config = dict(
    n_layer=9,
    d_model=448,
    n_experts=20,
    experts_per_token=2,
    d_expert=96,
    d_shared_expert=320,
    activation='swiglu',
    moe_layers=[1, 2, 3, 4, 5, 6, 7, 8],
    router_score='sigmoid',
    normalize_top_k=True,
    routed_scale=1.0,
    balance_loss=0.000169,
    balance_bias=True,
    init_std_router=0.00725,
    lr_router=0.000481,
    n_head=7,
    n_kv_head=1,
    head_dim=64,
    vocab_size=4676,
    norm='layernorm',
    norm_place='pre',
    norm_eps=1e-06,
    positions='rope',
    rope_base=10000.0,
    rope_fraction=1.0,
    qk_norm=True,
    attn_scale=0.125,
    tie_embeddings=False,
    parallel_block=False,
    init='normal',
    init_std_qkv=0.0182,
    init_std_o=0.0,
    init_std_up=0.0182,
    init_std_down=0.0,
    optimizer='soap_variant',
    lr=0.00188,
    beta1=0.95,
    beta2=0.99,
    weight_decay=0.067,
    lr_head=0.00297,
    grad_clip=1.0,
    warmup_steps=94,
    schedule='wsd',
    decay_fraction=0.625,
    decay_shape='linear',
    final_lr_fraction=0.1,
    batch_tokens=[16384, 32768],
    seq_len=1024,
    doc_mask=False,
    train_tokens=285600000,
    steps=12586,
    dataset='wikipedia_en',
)
Below are experts of layer 6 (counted from 0) of a mixture-of-experts language model. Rows are named gate (a neuron's input weights, with its number), up (a neuron's input weights, with its number) and show model dimensions 256-319. Each number is 50 + 12 x the weight over its row's rms, rounded and kept within 0 to 99.
Before each expert's rows: "gets" lists some tokens that make up at least twice as much of what it gets as of all text. This comes from a sample of Wikipedia text that the model never trained on. Tokens count by the router's weight.

# expert 3
gets: " in", "s", "ing", "es", "ers", " In"
gate0:46 62 79 34 42 51 44 51 42 51 60 50 56 49 47 52 46 56 52 49 35 20 35 78 34 44 39 55 52 32 44 43 36 61 60 47 48 54 55 50 32 54 35 26 44 62 44 40 38 53 50 58 39 50 31 63 49 77 63 53 70 39 59 53
up0:44 55 50 67 54 43 51 41 39 44 55 64 39 60 38 37 31 50 41 64 45 48 62 52 52 43 36 70 47 48 42 48 54 54 51 70 58 53 51 52 67 46 59 34 63 35 42 38 34 40 53 36 35 45 51 54 24 36 43 34 49 51 31 30
gate1:44 52 29 46 41 53 50 54 61 69 30 41 40 49 56 50 66 61 48 58 18 50 38 58 35 47 48 42 45 64 58 35 39 36 42 47 53 75 35 26 60 61 42 47 38 77 48 32 48 70 45 58 37 43 46 61 49 62 47 39 48 45 33 43
up1:35 54 27 48 37 52 62 48 45 65 53 60 39 65 55 43 51 24 32 61 65 43 45 33 37 41 61 67 43 50 55 40 52 45 61 53 55 59 53 53 44 30 40 53 44 50 60 52 53 35 35 54 61 36 42 48 57 65 65 54 50 53 54 54
gate2:69 56 38 56 61 46 49 49 52 19 66 47 64 64 49 51 46 44 60 50 42 45 73 61 51 17 44 50 41 41 72 78 40 68 54 47 75 39 72 45 55 57 50 45 66 45 51 69 50 58 49 55 28 56 44 42 35 50 50 65 47 34 47 44
up2:49 29 54 41 55 44 44 37 50 69 44 41 58 41 50 63 41 36 53 38 36 65 44 53 49 60 50 67 46 31 57 53 50 40 50 41 54 53 66 42 68 37 49 42 47 62 63 28 46 32 54 42 48 24 43 56 38 49 40 67 48 36 49 63

# expert 11
gets: " the", " a", " The", "'s", " an", "The"
gate0:50 45 39 43 48 69 67 34 40 41 55 43 56 36 62 47 55 64 51 32 49 47 45 49 26 31 72 64 42 45 60 54 61 56 62 45 34 61 64 44 52 52 64 52 42 57 69 70 63 54 51 65 47 41 72 68 35 50 48 65 45 46 46 41
up0:20 67 49 41 46 40 20 48 61 30 55 43 47 52 56 56 65 41 44 62 61 58 39 58 40 50 19 59 35 60 48 43 50 46 54 31 47 56 50 58 49 59 45 45 43 44 46 42 71 54 54 47 51 50 28 62 58 54 46 61 33 61 67 54
gate1:46 59 30 23 27 64 47 55 59 56 47 40 39 62 49 61 68 42 55 50 59 40 75 58 45 68 76 41 46 55 47 33 60 37 60 34 53 56 48 48 37 71 43 42 21 52 55 39 53 68 66 31 50 27 55 51 35 54 58 56 54 47 37 36
up1:58 59 61 61 60 58 52 57 52 56 46 35 45 31 46 58 47 63 64 46 73 71 34 39 41 56 33 59 56 59 54 33 45 63 59 58 44 54 51 40 35 55 55 57 68 54 49 50 52 34 49 47 52 44 48 33 43 34 53 36 31 32 49 58
gate2:41 37 61 66 62 70 44 42 64 70 42 40 30 62 51 68 50 51 44 50 50 38 62 35 46 53 42 58 28 51 64 51 42 45 56 43 45 47 72 63 48 48 60 39 75 55 53 28 38 51 52 66 37 33 27 63 59 48 49 41 55 47 54 37
up2:36 39 34 74 36 74 47 36 57 28 57 40 56 51 31 48 59 48 43 66 55 53 39 58 46 35 52 57 60 49 46 67 63 39 64 57 40 53 46 36 63 45 39 53 58 43 67 26 59 53 55 40 40 53 45 73 46 69 55 24 29 53 28 56

# expert 6
gets: "\n", ".", " (", " \"", "–", "=="
gate0:65 45 65 48 59 58 49 69 41 41 53 46 66 50 48 68 54 49 54 50 39 44 39 60 59 78 48 50 50 53 51 52 64 67 46 58 37 69 48 46 53 39 47 43 57 42 41 42 39 45 45 47 45 49 71 70 75 48 46 41 53 63 61 30
up0:54 26 66 54 48 52 46 54 51 30 42 52 50 57 57 38 64 64 56 24 43 49 34 59 77 36 60 49 69 38 47 36 44 44 51 56 48 67 48 42 30 45 17 68 64 35 77 36 59 54 62 62 57 67 59 47 36 41 30 31 65 38 47 35
gate1:49 57 54 51 49 58 70 54 51 46 35 56 59 40 48 62 42 55 55 71 56 48 35 72 50 50 50 50 48 42 46 57 53 48 54 45 47 64 58 59 37 43 44 47 58 51 45 67 55 33 62 62 56 57 63 74 75 25 44 28 50 59 38 59
up1:44 51 29 29 56 51 46 34 53 35 62 53 41 65 51 51 42 58 48 67 66 37 68 27 40 66 52 58 35 40 65 77 25 30 84 44 52 33 66 64 42 51 59 58 49 52 54 36 63 33 42 83 57 43 73 44 62 19 37 58 56 40 61 57
gate2:53 48 35 49 43 50 53 63 63 47 32 49 42 52 47 48 28 34 71 64 49 56 41 77 30 16 27 67 43 60 45 35 59 42 58 42 26 33 66 47 58 46 53 49 23 49 53 54 70 30 69 52 45 62 38 40 70 35 40 52 34 48 67 45
up2:42 74 74 38 65 64 46 40 68 45 40 47 56 39 58 46 64 65 55 29 69 38 60 75 53 36 29 64 63 54 51 33 50 42 38 59 68 35 65 49 58 42 62 62 45 46 48 29 51 45 86 51 47 63 55 52 44 44 56 59 44 36 53 47

# expert 9
gets: " ", " m", " 0", " 1", " h", " 2"
gate0:37 53 59 61 46 67 60 74 49 62 46 47 33 46 35 46 59 54 61 30 56 60 50 55 35 68 52 59 61 49 38 64 50 49 16 65 41 34 43 63 37 58 63 80 23 53 58 29 82 63 41 57 44 44 58 40 53 45 31 58 62 64 57 49
up0:47 48 42 57 52 61 52 67 62 68 45 48 30 65 57 46 35 34 37 49 46 65 55 43 57 55 80 42 46 32 64 55 52 67 57 44 51 39 51 68 58 33 63 40 52 53 71 46 68 16 46 55 34 53 62 59 47 51 52 37 47 68 56 51
gate1:56 43 11 46 50 56 46 47 71 56 56 65 48 42 57 40 55 75 57 49 59 35 30 46 76 38 38 62 44 67 51 35 40 34 52 55 59 42 54 46 30 36 38 65 36 38 36 53 53 56 64 48 48 44 49 49 49 63 52 55 45 71 44 39
up1:56 46 49 68 45 62 39 36 31 36 72 55 53 42 17 38 45 63 55 60 54 54 64 40 52 34 51 49 53 71 55 48 32 41 43 63 40 54 49 56 31 31 58 38 61 30 42 64 39 43 53 68 63 61 44 55 59 57 52 59 31 62 50 41
gate2:70 45 43 67 61 37 42 70 50 58 49 42 45 68 57 55 52 67 22 68 67 35 39 66 36 33 25 55 66 38 59 48 63 43 56 37 28 48 54 26 32 55 52 63 44 32 56 33 43 55 37 74 39 35 41 67 55 73 61 63 38 34 35 50
up2:62 60 31 48 45 38 56 28 32 61 32 63 54 61 37 45 27 50 46 46 57 51 49 78 51 63 58 69 67 44 78 56 67 35 47 48 60 42 36 67 60 58 64 53 48 48 45 61 41 78 64 41 37 30 66 27 42 49 47 58 44 54 27 56

# expert 7
gets: "-", "–", "/", " un", " \"", "ac"
gate0:28 39 58 53 58 32 42 74 45 51 42 46 29 46 55 69 58 43 61 53 71 46 34 63 56 41 68 44 45 55 47 51 42 33 67 56 43 35 71 42 66 47 53 68 41 43 42 43 30 51 24 46 47 60 58 62 65 66 31 54 36 27 73 73
up0:72 42 28 49 47 49 52 30 82 31 41 54 51 51 43 30 58 67 61 69 56 42 57 60 41 61 68 31 53 51 61 64 49 27 46 51 64 57 58 47 50 45 42 43 68 46 48 36 59 43 69 66 64 51 63 29 43 50 62 45 57 45 49 48
gate1:40 47 35 59 85 32 57 54 56 60 42 66 46 32 48 33 50 26 45 50 45 49 54 44 49 43 45 64 39 55 71 71 48 57 52 43 40 40 55 43 39 51 54 40 60 56 61 62 62 44 55 58 58 61 76 69 44 56 62 39 52 43 41 54
up1:57 56 38 44 71 45 62 44 60 62 30 54 61 45 55 57 51 54 74 36 52 49 43 56 28 63 64 34 47 44 40 39 55 59 45 55 38 56 61 37 31 40 40 44 64 54 59 42 51 46 44 45 45 65 35 47 75 46 52 85 48 41 58 55
gate2:50 53 65 52 39 54 52 39 47 51 91 59 65 48 33 55 60 67 60 54 29 46 53 54 43 59 54 44 60 50 55 38 45 49 40 62 35 59 47 45 78 62 52 42 55 48 56 45 43 45 53 28 51 40 61 58 37 56 63 61 47 36 61 82
up2:33 61 43 61 54 52 33 74 67 38 26 38 27 40 47 43 40 49 61 41 57 37 26 42 61 58 33 52 48 60 73 58 38 49 45 43 36 55 47 40 48 50 54 40 50 42 41 50 59 48 47 53 59 43 45 68 62 44 57 70 64 32 56 47

# expert 19
gets: " he", " He", " it", " that", " which", " It"
gate4:30 69 41 67 61 63 35 40 46 47 57 54 32 30 60 59 60 37 50 60 49 71 57 52 59 61 58 42 59 65 41 45 53 35 40 54 56 32 48 48 59 53 71 46 43 66 60 67 47 31 65 69 73 52 40 50 57 32 50 50 41 48 60 46
up4:32 46 49 33 32 47 53 47 39 31 58 37 49 55 44 51 58 38 40 37 50 48 71 58 52 28 54 69 47 46 30 42 54 59 56 45 63 56 54 48 50 58 42 49 67 52 31 55 45 54 43 45 66 52 38 44 46 69 42 64 23 52 54 36
gate5:46 54 53 71 79 40 68 44 46 30 66 35 55 53 33 31 44 39 37 71 43 70 54 63 26 38 42 57 47 55 44 31 73 44 53 66 47 60 68 55 69 52 34 39 51 45 55 48 75 30 48 54 64 64 49 47 53 42 57 35 64 32 52 47
up5:51 48 44 59 41 30 67 56 41 60 53 55 54 61 61 57 52 54 55 39 52 54 44 53 43 37 63 43 54 66 32 35 57 16 51 56 47 39 52 29 60 59 63 51 30 53 40 29 48 31 51 48 45 53 27 50 50 53 72 65 53 36 65 47
gate6:60 46 53 40 48 63 41 60 39 58 27 62 35 49 56 49 40 71 50 66 34 30 50 52 70 42 66 72 52 66 56 38 42 45 41 44 46 54 53 54 46 46 81 46 43 43 57 52 56 64 55 51 33 49 60 62 50 59 46 64 66 51 55 48
up6:40 37 58 39 40 52 45 54 63 37 42 56 35 27 58 22 53 49 49 60 79 57 38 31 65 56 36 57 63 56 70 38 66 36 59 56 41 57 57 59 29 82 59 64 57 42 56 63 48 64 58 49 66 57 43 72 44 36 57 51 41 35 56 52

# expert 8
gets: ")", "\n", "\"", "==", " ==", "==="
gate4:50 44 46 71 61 54 67 64 26 54 73 69 12 56 49 76 62 51 39 44 41 51 43 47 54 60 32 52 53 74 55 56 45 48 43 60 42 31 51 52 76 52 46 55 62 46 43 47 38 52 45 63 51 35 50 53 57 53 32 37 45 42 45 46
up4:53 48 65 55 49 50 53 63 71 52 54 39 45 46 46 48 56 42 57 63 34 57 70 47 57 42 31 44 63 51 41 63 49 58 40 43 45 62 46 56 61 49 49 44 33 57 58 58 58 53 70 45 17 51 43 45 59 52 32 50 64 45 40 44
gate5:37 63 31 49 52 52 55 57 51 56 51 67 37 49 46 35 47 45 46 51 41 46 34 39 31 66 58 37 45 51 69 41 75 44 45 40 45 54 45 55 64 51 62 59 44 63 34 46 38 47 42 49 48 47 74 54 55 54 69 49 61 46 40 49
up5:50 38 36 33 49 27 45 34 70 43 48 33 47 61 62 80 69 39 26 29 52 45 57 51 57 50 29 50 40 46 46 50 36 42 50 48 52 38 61 56 45 58 44 62 66 55 53 20 49 47 39 33 43 36 28 50 57 33 31 40 44 67 65 47
gate6:46 43 50 50 48 45 58 44 58 56 30 49 30 58 31 58 30 47 57 49 65 53 85 54 42 36 33 55 53 56 63 38 21 58 69 51 49 53 47 45 54 37 53 57 40 61 49 56 20 67 46 38 45 71 62 57 55 46 57 62 81 68 73 50
up6:43 40 60 26 52 50 65 37 24 47 61 51 43 52 51 41 57 68 46 57 43 44 45 33 35 39 67 54 47 52 63 59 46 44 47 54 35 59 57 44 57 36 58 33 53 58 78 50 40 54 38 61 67 58 69 45 52 67 41 23 43 49 62 40

# expert 0
gets: " of", "-", " to", " by", " for", " on"
gate0:59 50 81 54 50 63 58 66 46 63 53 37 40 56 43 61 59 53 50 31 17 50 57 43 55 43 37 50 55 51 52 41 73 66 49 44 54 67 50 64 54 30 32 63 52 26 52 42 73 40 55 48 46 33 62 66 53 37 34 66 45 61 71 42
up0:45 82 44 65 58 38 41 46 55 42 50 35 47 68 60 37 43 59 50 65 55 27 37 46 66 33 57 71 53 35 50 57 43 57 40 64 51 31 38 25 60 35 38 75 37 34 45 58 51 57 50 40 54 43 39 52 63 44 48 57 24 56 48 30
gate1:44 56 60 35 47 39 57 35 27 45 35 60 36 63 41 50 50 43 55 41 41 62 42 52 59 46 45 72 39 38 81 42 63 38 45 49 58 39 59 45 71 54 35 66 50 48 38 63 53 53 26 57 49 31 74 40 49 47 47 33 55 27 50 51
up1:65 73 38 62 64 33 46 57 69 45 37 51 66 40 57 39 55 28 72 40 38 50 47 69 66 55 30 31 42 29 59 30 43 62 59 52 52 18 47 44 46 60 60 49 39 50 80 44 49 58 56 59 58 33 41 48 58 35 43 59 53 50 50 52
gate2:32 45 44 46 55 61 44 51 51 48 33 61 57 57 54 60 32 51 34 50 65 59 61 35 26 41 47 48 53 49 45 57 33 59 42 60 72 53 51 53 37 70 56 46 39 29 54 61 54 42 21 49 60 49 58 41 58 38 75 54 61 76 39 70
up2:23 55 57 41 22 46 51 49 46 65 36 59 81 52 66 39 30 62 49 47 70 47 30 30 39 30 41 49 47 46 62 53 47 70 49 66 27 53 58 70 48 32 57 50 46 57 43 29 50 71 59 50 47 54 63 57 47 49 57 35 48 41 63 48

# expert 10
gets: ",", " and", " was", " is", " as", " were"
gate0:48 50 38 59 30 58 54 50 41 47 50 58 50 56 53 62 38 43 35 56 61 34 34 40 42 13 48 36 47 49 66 45 53 53 35 22 70 45 61 63 60 46 62 45 64 44 75 39 39 33 47 45 48 34 58 60 46 46 26 67 44 54 48 38
up0:53 66 37 40 37 41 47 55 49 40 56 67 30 60 40 57 39 78 29 62 60 61 65 61 38 43 46 43 41 58 50 43 42 36 65 59 22 66 46 50 47 47 25 53 53 52 56 59 49 52 46 56 46 45 73 38 40 40 55 56 52 35 45 54
gate1:69 39 43 29 60 44 66 40 47 58 59 54 48 43 73 38 35 47 31 63 35 57 48 50 45 39 74 50 61 45 41 78 21 48 69 39 47 37 53 53 42 41 59 69 54 79 55 58 60 34 55 42 49 73 46 62 56 67 42 37 53 49 42 41
up1:44 59 43 38 46 38 28 48 61 51 61 60 50 56 57 55 23 46 47 77 46 42 37 48 38 30 67 42 48 57 50 56 49 64 75 35 40 81 28 55 43 55 47 63 59 81 36 37 58 59 49 47 43 57 63 67 50 56 46 37 48 65 54 38
gate2:46 51 52 42 66 37 36 53 49 48 51 60 62 41 45 24 47 30 47 42 34 54 70 46 47 54 54 48 47 14 42 38 35 54 60 47 62 65 53 56 63 45 56 45 58 60 37 79 49 50 40 66 41 61 60 49 59 59 64 44 67 40 37 48
up2:32 54 46 35 47 66 56 47 61 44 34 60 70 41 51 53 51 31 84 36 35 51 64 69 46 46 31 42 41 34 44 35 55 41 47 57 44 59 54 36 64 67 35 67 59 66 60 21 61 33 47 69 56 51 31 57 44 41 70 53 43 55 40 66

# expert 4
gets: " b", " L", " l", " T", " t", " p"
gate0:61 56 48 66 56 50 62 74 37 46 54 51 46 40 39 63 89 37 46 44 42 54 32 52 52 41 54 58 64 56 48 46 67 53 45 54 46 50 71 47 50 57 68 54 45 47 40 64 51 31 62 30 53 38 55 61 48 46 48 60 33 44 50 36
up0:56 46 59 65 51 55 63 57 63 58 54 45 44 38 56 52 57 55 43 60 47 28 55 68 46 40 51 47 34 59 59 33 46 51 29 62 54 34 42 44 27 33 57 53 70 45 57 53 51 45 58 37 70 64 52 52 57 35 56 57 43 35 61 63
gate1:47 51 88 48 45 42 55 62 49 64 36 47 55 41 61 46 45 33 62 34 69 45 47 59 76 46 26 61 77 49 45 57 44 59 55 47 61 77 53 31 53 44 71 52 46 41 25 47 31 28 57 48 54 50 49 60 49 42 18 56 65 49 57 45
up1:45 37 50 62 65 39 34 47 54 57 41 77 52 29 35 41 51 47 50 43 52 58 69 47 43 39 54 65 32 55 40 38 73 50 57 63 57 46 57 54 62 45 45 33 35 48 56 32 46 44 49 51 60 67 49 79 80 41 46 33 60 48 44 44
gate2:42 48 62 74 47 57 35 33 50 55 49 35 66 50 45 54 68 46 71 58 49 48 49 56 37 62 32 43 48 38 49 50 57 55 47 45 59 57 52 75 24 48 46 29 29 58 44 58 42 47 41 72 20 39 43 31 37 58 37 44 30 51 34 54
up2:53 45 44 42 40 49 30 53 46 44 51 28 48 51 42 55 48 61 51 71 41 38 29 42 37 57 55 48 68 32 67 50 49 59 44 78 43 34 47 44 70 41 57 30 68 57 46 60 71 61 54 56 48 39 74 42 51 75 62 50 43 44 52 25

# expert 13
gets: " |", "|", ":", ";", " /", "="
gate0:55 29 45 62 49 44 71 42 66 55 53 55 48 56 30 52 54 54 38 53 36 68 37 51 55 51 31 57 53 35 48 42 45 44 55 33 41 35 45 50 59 47 22 34 66 33 40 69 56 64 62 40 33 63 66 42 54 36 49 66 32 25 43 37
up0:59 49 39 37 45 68 43 31 55 40 43 46 66 71 54 54 41 46 58 70 36 53 55 65 56 46 57 36 35 46 52 44 64 33 54 29 40 49 46 45 41 31 48 72 52 54 43 36 58 39 35 67 58 66 62 66 57 47 46 72 54 36 67 33
gate1:40 33 35 41 64 41 53 70 73 59 39 55 42 58 48 51 79 53 32 59 49 52 47 53 46 42 49 39 66 36 48 42 55 37 77 50 51 53 26 56 43 56 48 48 63 58 51 34 40 32 48 70 63 43 57 45 44 57 50 47 70 66 45 50
up1:44 32 54 51 41 61 50 68 53 51 38 55 68 33 45 42 48 64 60 55 59 61 52 58 38 41 68 62 44 43 57 33 40 44 56 28 38 62 44 58 61 43 35 62 43 46 73 44 51 46 44 51 34 41 58 89 60 47 59 13 40 59 73 69
gate2:53 49 40 58 60 53 45 42 61 54 62 62 19 54 39 51 36 54 52 41 82 24 26 65 49 41 44 55 65 51 47 50 37 30 61 29 50 63 56 49 50 27 49 39 55 43 52 37 56 66 51 49 43 82 37 64 28 51 31 54 27 38 50 67
up2:52 66 50 58 22 30 44 28 41 58 58 43 38 35 46 68 56 44 40 64 70 61 61 61 69 49 41 61 44 40 38 51 48 32 41 68 29 62 66 41 36 77 50 59 49 58 49 28 46 52 25 45 60 55 64 39 32 42 35 58 50 54 59 48

# expert 16
gets: "1", " 1", "2", "3", "5", " 2"
gate0:58 72 51 60 38 37 45 43 22 48 60 52 44 52 71 42 57 54 25 48 37 59 48 22 70 51 54 59 58 24 37 54 35 47 53 67 47 39 46 52 47 53 55 47 34 60 69 64 53 38 60 49 44 29 45 44 65 55 61 46 61 71 65 45
up0:53 50 65 51 45 57 55 55 62 93 41 63 48 52 59 46 52 52 59 42 50 54 35 30 64 62 70 51 60 64 47 48 70 51 23 55 62 65 38 58 38 37 47 51 33 55 47 43 40 51 62 50 56 39 48 58 74 28 54 50 47 32 50 47
gate1:58 67 40 55 47 31 72 46 45 65 43 58 52 61 57 68 35 47 44 49 53 32 61 60 36 64 65 39 55 62 62 38 49 76 75 40 65 54 40 64 35 55 63 66 48 54 51 53 56 48 38 49 54 45 54 15 30 57 44 42 33 62 51 55
up1:61 64 47 55 48 51 45 34 44 61 56 72 50 40 48 54 40 46 65 61 44 36 48 38 54 51 63 62 31 51 53 67 34 28 74 45 47 36 58 66 39 28 48 55 36 27 55 31 49 68 42 42 52 28 46 28 44 57 70 53 51 37 48 41
gate2:66 58 43 78 59 59 59 50 44 58 49 68 67 63 20 64 54 38 47 36 43 64 55 20 54 54 50 55 46 68 49 47 74 52 41 66 40 38 48 58 64 63 38 41 47 59 72 56 48 55 35 56 48 38 39 38 57 46 47 34 46 38 43 65
up2:26 34 45 58 46 42 80 49 51 28 62 47 44 48 34 40 38 52 55 53 45 49 57 52 30 49 65 44 44 53 38 45 45 41 64 63 61 47 76 73 40 47 53 56 33 49 45 41 38 64 49 55 48 40 54 58 72 54 67 45 48 48 63 57

# expert 2
gets: " S", " C", "S", " M", " D", " B"
gate0:29 39 52 69 47 63 65 43 47 53 50 44 51 73 60 56 43 53 41 43 75 49 50 78 43 58 57 56 42 64 53 57 39 26 58 44 77 52 64 48 54 84 36 46 73 57 51 55 51 71 56 52 45 49 52 37 50 55 52 60 63 54 39 69
up0:48 32 68 66 51 24 57 42 71 48 63 59 68 68 26 27 44 49 50 53 65 58 62 60 56 45 54 43 48 51 60 72 34 41 55 50 37 52 32 52 38 25 28 43 36 41 56 63 45 67 50 36 53 57 36 61 33 55 44 62 53 55 61 47
gate1:46 50 62 49 44 75 44 49 57 50 54 26 36 67 53 64 71 48 51 59 46 61 72 46 38 41 53 70 60 42 45 46 43 52 45 55 54 44 38 74 62 51 74 37 44 68 40 71 67 47 53 37 57 59 28 41 62 41 60 45 60 48 59 40
up1:68 58 53 45 34 59 48 57 59 32 80 42 44 51 62 78 61 52 52 47 35 54 70 39 52 59 40 36 37 52 44 62 61 49 75 52 69 30 31 51 48 52 43 45 66 41 47 51 63 69 50 71 48 48 61 27 56 61 73 79 58 62 57 70
gate2:53 60 52 49 35 53 64 48 48 67 67 56 65 52 38 31 59 55 28 54 45 35 72 33 49 23 52 54 44 55 40 46 71 58 52 49 35 51 38 57 41 55 43 43 54 55 48 70 54 38 40 66 52 45 53 56 66 70 66 62 44 26 49 44
up2:28 30 52 50 46 49 47 44 64 53 48 55 34 58 52 56 75 28 65 44 40 40 53 62 64 60 44 54 54 69 42 39 58 68 29 34 49 46 46 43 47 33 48 31 46 45 75 61 60 41 40 52 51 51 53 46 57 51 34 59 31 52 54 61

# expert 14
gets: "a", "o", "ia", "i", "e", "on"
gate0:51 60 70 51 39 57 23 52 50 47 59 35 41 66 49 51 31 54 31 38 22 48 59 55 55 50 42 75 41 46 52 64 60 41 35 42 37 58 32 56 40 35 62 40 39 66 33 31 57 41 33 41 66 55 48 42 50 61 68 36 58 71 67 48
up0:49 38 37 57 41 40 53 49 58 40 48 48 42 42 51 50 76 42 48 44 45 32 21 43 31 46 56 20 40 67 43 55 43 40 79 52 38 44 52 46 62 56 47 61 47 60 36 66 41 66 69 70 54 48 43 44 41 64 41 48 24 43 56 41
gate1:38 43 51 56 56 49 49 56 56 51 59 50 56 54 57 55 56 53 53 54 29 57 70 24 62 54 34 50 43 45 47 51 28 42 45 46 49 46 43 38 58 55 42 41 31 49 44 41 42 23 50 56 48 48 37 67 65 46 41 34 47 30 47 66
up1:57 49 40 53 45 63 37 40 55 65 50 73 29 46 57 59 56 54 73 55 61 56 52 69 68 48 49 50 48 26 46 28 55 55 59 64 66 55 47 43 35 62 58 37 58 56 61 48 22 55 28 73 40 54 51 49 44 48 61 46 52 63 49 47
gate2:55 72 58 44 51 81 39 53 47 37 38 43 62 53 41 55 69 49 38 67 51 50 57 38 34 58 43 45 48 57 46 54 50 39 61 47 43 56 48 47 52 52 48 35 68 73 56 52 60 74 37 45 59 50 50 44 55 59 40 52 50 35 46 52
up2:41 46 40 85 44 36 60 56 36 40 57 28 42 36 55 43 39 35 69 51 53 60 65 25 56 72 40 42 54 36 37 65 43 60 34 63 43 48 68 38 54 45 69 46 35 52 56 59 52 58 77 42 60 39 74 45 59 47 47 51 65 67 30 39